{"num_hidden_layers": 9, "hidden_size": 128, "n_experts": 64, "experts_per_token": 8, "d_expert": 32, "d_shared_expert": 64, "hidden_act": "swiglu", "moe_layers": [0, 1, 2, 3, 4, 5, 6, 7, 8], "router_score": "sigmoid", "normalize_top_k": false, "routed_scale": 0.707, "balance_loss": 0.000608, "balance_bias": true, "router_noise": 0.1, "init_std_router": 0.0071, "lr_router": 0.000912, "vocab_size": 15130, "norm": "rmsnorm", "norm_eps": 1e-05, "tie_word_embeddings": false, "optimizer": "adamw", "learning_rate": 0.00241, "beta1": 0.9, "beta2": 0.99, "max_grad_norm": 0.5, "batch_tokens": 65536, "max_seq_len": 256, "train_tokens": 461200000, "max_steps": 7038, "dataset": "wikipedia_en"}
Below are experts of layer 3 (counted from 0) of a mixture-of-experts language model. Rows are named router (the router's row for the expert), gate (a neuron's input weights, with its number), up (a neuron's input weights, with its number) and show model dimensions 0-127. Each number is 200 + 40 x the weight over its row's rms, rounded and kept within 0 to 999.
Before each expert's rows: a language model's description of what the expert responds to. This comes from a sample of Wikipedia text that the model never trained on.

# expert 2
What it handles: Single digit tokens inside numbers, especially year ranges and dates in parentheses, such as 18'89', 19'16', '–199'5, and scores.
router,224,222,154,238,152,221,213,215,185,269,224,129,198,207,220,208,182,201,170,163,195,283,226,256,146,169,244,193,281,224,252,270,208,275,183,282,145,154,155,275,271,186,126,226,224,145,170,179,248,234,219,188,187,196,240,183,229,186,162,170,193,191,195,159,240,201,237,295,199,180,162,207,218,189,205,238,225,202,185,247,133,211,190,207,173,157,175,246,116,217,183,248,207,235,168,227,276,131,297,241,231,210,219,178,188,240,153,293,163,224,161,218,162,160,226,211,191,199,222,229,146,189,142,184,174,233,261,192
gate1,198,190,210,146,180,169,256,260,156,216,211,139,218,214,253,217,252,219,217,186,225,255,163,200,184,167,189,194,231,279,184,243,197,213,167,248,166,146,192,134,222,196,149,194,110,169,228,315,186,177,174,232,221,186,203,236,213,151,170,192,221,151,280,164,198,205,310,203,232,227,200,186,220,105,309,249,150,151,182,217,258,224,187,199,195,281,217,189,251,167,199,155,195,149,206,278,241,209,247,183,167,149,192,193,219,200,256,278,234,229,160,266,227,184,168,182,240,201,204,201,224,179,151,170,200,143,185,237
up1,188,216,167,170,199,180,216,225,206,196,129,208,209,188,219,165,201,194,174,219,180,233,208,215,113,181,172,167,197,220,202,212,206,200,244,285,150,220,195,235,215,125,191,197,178,169,193,161,167,262,109,169,194,190,120,99,175,126,161,182,280,211,230,253,199,248,238,208,233,264,192,260,197,151,228,237,162,85,182,88,186,242,179,204,213,218,245,232,244,228,216,203,207,129,198,258,293,179,161,164,179,237,222,222,283,217,143,240,164,213,172,204,222,206,200,275,215,269,210,222,241,214,176,220,156,231,226,209

# expert 54
What it handles: Copulas and auxiliaries like was, is, were, be, been, had, also, often after math expressions or subjects.
router,207,240,254,182,213,203,190,105,228,212,150,178,213,177,277,241,215,205,276,189,235,185,109,207,201,223,190,180,229,263,238,230,184,258,211,269,249,186,239,211,177,209,158,149,193,190,195,180,185,229,148,223,268,221,210,221,306,176,164,176,156,255,144,195,187,133,213,204,229,219,170,214,117,193,228,152,169,261,233,238,164,232,172,168,191,172,223,214,160,217,178,193,194,155,222,264,245,173,265,138,153,207,208,179,211,140,234,220,98,201,85,225,241,143,149,146,136,246,209,195,168,260,206,200,178,192,213,189
gate1,149,185,146,209,210,129,116,177,143,174,163,132,199,162,259,173,203,218,256,197,177,267,184,228,229,228,208,160,211,191,237,186,172,208,208,271,246,220,247,185,262,210,138,96,201,247,175,126,169,165,129,230,222,263,105,212,224,182,208,201,184,192,168,237,229,194,202,213,185,173,180,211,163,204,177,179,193,277,129,259,180,213,282,217,206,165,207,292,101,215,190,153,220,175,191,217,166,182,230,236,142,282,205,198,159,171,181,176,169,247,151,231,257,240,221,190,187,187,158,266,226,218,207,171,236,243,182,158
up1,206,177,275,207,159,228,223,216,200,72,197,227,253,282,134,226,193,240,138,152,164,188,171,200,195,209,222,208,198,200,97,134,288,249,103,151,152,171,208,186,203,257,211,220,202,169,261,218,237,207,260,231,236,185,184,161,204,242,290,154,202,117,224,208,199,200,172,183,237,180,150,252,187,220,214,194,223,168,182,219,243,220,216,176,170,143,244,210,232,225,215,210,236,177,147,185,204,145,175,189,165,245,197,182,228,179,239,154,205,163,235,279,172,192,235,228,273,229,189,180,202,148,260,152,134,196,240,249

# expert 37
What it handles: Word-final pieces such as ary, ition, ies, and line breaks or pipes that end paragraphs, headings or table rows.
router,259,144,154,240,217,237,266,142,166,173,260,204,212,177,141,274,205,207,185,160,211,255,182,184,215,161,183,283,310,211,161,224,208,233,190,209,217,214,232,224,210,185,189,146,218,196,130,297,193,177,258,183,167,227,233,180,248,136,194,153,211,140,247,216,233,136,254,198,218,159,252,180,181,161,204,229,198,216,222,260,228,260,223,227,206,195,225,166,152,230,164,269,167,221,206,229,216,223,251,218,154,213,208,116,181,200,193,286,224,166,182,209,156,204,192,134,231,184,225,169,81,298,222,166,183,189,204,203
gate4,222,185,151,211,248,213,169,165,168,110,195,166,269,169,204,254,259,202,209,220,176,216,183,182,141,225,216,249,259,210,165,206,272,113,264,184,243,204,216,184,193,185,200,181,185,159,153,167,211,267,192,244,200,257,214,226,130,162,166,198,249,216,294,230,177,231,143,170,205,154,202,228,204,119,146,161,218,220,240,255,152,213,260,241,168,213,184,131,142,221,165,225,207,264,245,206,167,200,232,230,206,224,165,200,211,222,224,239,177,186,219,224,141,140,195,78,214,257,253,272,250,201,180,220,125,170,153,191
up4,182,210,71,253,232,156,157,121,198,199,238,230,202,149,184,190,172,189,149,203,271,198,255,207,200,178,202,199,217,222,215,240,209,232,270,211,202,196,171,263,212,152,233,251,251,226,209,221,201,206,212,156,139,203,282,203,152,203,238,211,174,178,221,207,216,177,89,179,180,137,136,191,194,69,231,199,192,201,205,196,127,190,219,194,152,255,231,128,224,215,172,227,181,260,222,210,239,244,215,156,195,273,160,144,231,191,199,287,164,203,176,185,202,214,229,181,222,146,222,168,254,111,193,244,140,186,200,170

# expert 26
What it handles: Line break tokens, mostly before headings, lists or table rows, plus some name fragments and table header words like Year, Votes.
router,191,141,226,240,263,163,167,223,160,138,193,173,221,167,166,242,255,160,236,211,212,214,210,240,155,198,195,197,304,259,218,170,177,207,257,206,254,233,200,224,232,120,181,144,186,179,186,216,153,217,144,219,243,207,151,205,190,158,226,191,178,180,186,190,254,138,179,200,223,223,229,159,212,255,204,216,164,172,261,239,258,252,228,216,176,228,215,250,89,190,111,239,235,210,152,240,176,169,313,240,199,176,246,165,238,182,213,245,217,208,112,210,233,114,191,237,171,227,226,203,135,205,162,156,248,199,151,267
gate1,157,231,202,185,116,214,218,232,212,170,268,188,278,219,170,231,147,215,214,190,247,230,218,285,257,193,234,287,274,196,173,239,192,234,220,203,199,192,208,264,211,195,187,185,153,248,208,236,185,212,183,201,128,189,196,193,257,206,244,174,204,189,261,149,233,214,157,175,246,177,278,228,229,253,272,193,171,231,186,206,287,192,233,229,138,289,250,271,128,208,194,205,262,234,213,192,192,195,208,121,186,211,226,119,268,210,215,272,132,188,210,208,264,176,239,199,135,214,193,166,187,210,182,174,276,194,182,253
up1,229,246,114,176,132,214,201,152,173,175,189,197,155,150,185,205,135,231,188,262,195,208,139,229,191,171,203,221,110,175,249,156,187,149,217,214,110,180,222,210,188,228,187,226,233,132,212,228,184,206,184,254,219,145,248,232,252,268,144,142,176,223,145,187,169,153,227,231,141,253,115,235,179,134,183,222,227,175,121,149,205,229,177,223,295,180,177,205,154,205,222,211,229,179,241,206,183,220,173,187,144,233,202,237,211,228,141,196,223,253,201,172,160,269,157,235,231,249,103,229,170,256,257,245,160,175,202,205

# expert 16
What it handles: Conjunctions, relative pronouns and auxiliaries after a comma or noun phrase in biographies, such as and, which, who, was, has.
router,184,245,263,236,237,234,283,198,199,223,194,152,247,179,198,254,224,186,242,226,265,196,220,155,150,218,207,250,271,233,160,229,237,190,159,255,224,184,255,212,244,267,158,149,234,175,183,212,226,268,136,221,226,206,187,216,304,196,239,169,156,188,162,173,171,189,174,218,211,177,192,266,155,162,279,170,205,193,252,242,170,240,132,218,218,163,182,233,210,216,127,193,197,206,230,232,188,191,252,136,193,273,215,200,226,129,215,214,123,215,150,241,213,63,200,187,223,227,263,160,152,243,209,238,176,201,235,173
gate1,182,201,250,220,224,179,211,165,209,206,208,129,180,167,304,212,231,211,230,269,190,167,177,180,201,220,238,262,207,260,204,211,298,195,238,266,197,187,258,182,252,182,131,195,205,217,203,238,207,247,199,227,237,260,182,233,250,252,219,205,150,130,156,213,219,101,250,203,228,217,219,258,160,194,279,191,232,148,261,267,204,224,164,216,215,219,187,224,209,163,159,216,231,257,114,203,236,178,219,151,160,218,218,187,168,125,173,222,251,237,187,159,164,120,137,182,248,182,153,156,206,224,195,264,234,130,232,253
up1,119,205,125,181,203,174,172,196,175,188,177,269,194,233,141,198,191,211,262,132,131,216,176,152,175,192,290,206,210,195,179,210,176,159,214,248,194,202,145,218,183,225,189,143,227,251,231,182,215,215,205,156,168,99,227,227,126,185,142,176,222,241,241,161,206,224,169,175,238,174,211,180,279,189,175,182,231,257,214,200,147,274,208,167,174,300,136,171,248,293,177,247,194,153,202,173,166,291,184,205,176,183,223,192,247,185,215,184,207,229,221,187,213,204,183,239,198,219,180,170,156,254,154,226,293,221,204,88

# expert 36
What it handles: Decimal fragments and leading digits of numbers in tables and infoboxes, such as .5, 0.6, 22.5, area codes, birth dates.
router,249,242,174,262,242,213,222,234,114,197,221,193,203,164,268,173,236,233,230,190,171,218,201,232,251,225,257,190,203,214,237,223,200,215,167,238,194,177,210,237,207,117,180,139,194,183,147,252,169,202,208,231,231,183,198,179,245,129,219,143,189,139,182,141,283,174,196,260,216,168,187,196,198,166,216,212,229,271,162,269,229,240,149,179,214,226,208,175,130,225,182,242,208,240,198,261,293,157,295,228,167,221,221,74,188,215,205,252,155,207,170,211,241,224,181,114,191,137,169,178,153,233,163,169,185,147,165,262
gate0,143,271,216,152,166,193,255,177,207,188,169,250,240,212,228,160,197,211,239,216,151,136,273,195,233,224,181,213,237,194,228,157,193,191,269,174,222,227,223,168,280,124,161,151,174,185,195,161,198,214,245,217,231,170,286,260,244,180,143,165,189,165,169,242,194,224,184,222,295,223,166,262,184,192,184,224,204,301,164,188,195,272,210,157,192,276,225,131,211,224,204,172,267,245,212,264,291,227,210,228,175,193,241,200,212,198,183,218,174,150,70,177,193,199,223,179,246,207,281,184,195,223,189,211,224,138,219,194
up0,178,239,108,182,218,213,176,238,172,176,207,273,186,153,201,189,259,151,116,227,203,167,163,230,215,239,207,273,153,216,200,199,97,189,124,159,317,242,259,212,225,210,270,189,209,215,239,270,136,182,221,175,212,182,179,245,228,175,158,190,194,233,193,163,159,204,125,237,215,132,229,158,137,233,245,193,207,228,172,247,166,264,121,229,260,222,204,179,204,232,186,134,241,195,162,189,260,188,182,206,150,172,233,195,228,219,189,189,234,194,106,209,217,181,172,226,194,160,210,202,175,139,150,212,225,184,125,166

# expert 59
What it handles: Pronouns and clause-subject words in biographical narrative, often after and or a comma, such as he, she, his, who, couple.
router,133,213,235,296,237,289,272,171,152,231,262,162,194,141,142,227,235,227,192,234,258,212,172,180,201,180,219,287,188,185,195,183,269,218,139,312,226,117,214,190,216,218,223,146,267,176,210,231,190,239,199,220,204,190,201,164,237,133,206,231,179,172,175,204,216,133,235,260,182,162,178,180,163,202,221,225,214,222,281,232,186,314,190,171,153,192,209,181,207,255,181,211,144,182,218,192,179,266,255,204,173,249,147,188,185,163,196,228,205,178,194,212,119,147,194,154,237,177,214,178,148,242,224,208,147,223,242,169
gate0,167,199,208,222,202,235,236,186,194,208,275,169,201,196,177,175,238,280,261,178,241,195,213,175,239,164,185,163,249,170,181,190,251,252,247,186,146,242,191,202,175,250,174,154,197,158,204,128,155,173,261,226,188,230,279,207,296,207,176,160,191,219,264,216,262,163,246,136,215,175,164,146,210,176,272,135,184,134,241,208,199,205,272,208,147,204,203,233,195,201,171,126,227,205,245,229,160,237,216,253,191,144,240,198,153,166,144,179,247,253,127,251,140,175,161,257,256,148,166,156,159,261,231,211,181,205,188,124
up0,226,218,262,257,149,232,251,195,192,147,173,123,143,203,153,215,185,196,164,170,282,180,128,177,193,206,203,226,201,240,140,197,210,221,152,232,173,170,186,175,117,303,283,217,201,202,214,230,153,189,202,237,169,192,219,175,178,208,215,191,162,177,234,226,234,208,240,242,161,247,167,188,102,285,132,245,230,197,188,184,206,227,179,180,249,106,287,219,197,239,229,225,132,170,260,188,177,238,213,249,196,202,163,188,219,155,195,201,236,269,241,255,148,181,232,247,287,180,182,246,178,218,207,226,141,189,239,237

# expert 14
What it handles: Word-piece syllables inside non-English personal and place names in lists and tables, such as Krejčí-kov-á, Bakiy-ev, Her-zegovina.
router,187,153,270,214,168,194,241,125,183,161,229,192,207,200,213,329,165,162,207,162,265,250,223,221,175,223,147,215,244,197,128,192,215,248,152,238,172,195,234,256,242,234,187,179,211,227,215,249,230,208,156,196,169,214,220,183,251,168,195,212,210,140,164,187,248,211,232,254,177,177,178,230,240,220,256,117,223,164,187,185,313,204,192,213,191,185,263,202,147,222,200,133,150,171,172,211,189,178,279,153,175,183,190,136,137,203,203,299,180,137,189,191,180,174,187,154,204,254,162,109,92,230,216,199,209,194,201,187
gate1,162,161,301,184,224,255,225,199,195,166,266,247,218,239,238,244,222,252,184,209,220,188,105,174,167,240,187,233,174,223,168,105,248,176,159,213,222,161,191,267,209,171,209,140,234,237,206,149,237,222,174,187,260,211,258,176,281,197,195,177,155,185,230,118,263,210,175,284,213,252,217,244,180,283,222,180,216,235,235,187,240,183,173,229,146,182,220,123,188,215,178,172,196,127,133,186,237,193,226,218,168,246,163,187,182,200,187,171,174,184,191,113,142,205,223,134,140,287,257,195,168,201,214,231,197,192,243,196
up1,271,213,211,175,194,193,179,185,187,122,205,197,203,176,167,187,171,148,217,160,223,251,129,195,246,271,179,233,193,69,188,204,214,254,201,242,257,210,141,165,148,224,208,174,255,227,237,202,258,220,242,286,162,172,177,250,197,232,118,239,238,169,212,134,149,212,166,244,189,285,188,204,259,182,201,241,237,177,202,147,229,182,261,294,227,247,139,226,214,198,233,157,152,184,150,153,207,123,212,221,187,234,173,239,201,144,219,244,199,182,193,194,225,174,212,154,246,227,224,177,128,224,251,158,177,263,176,214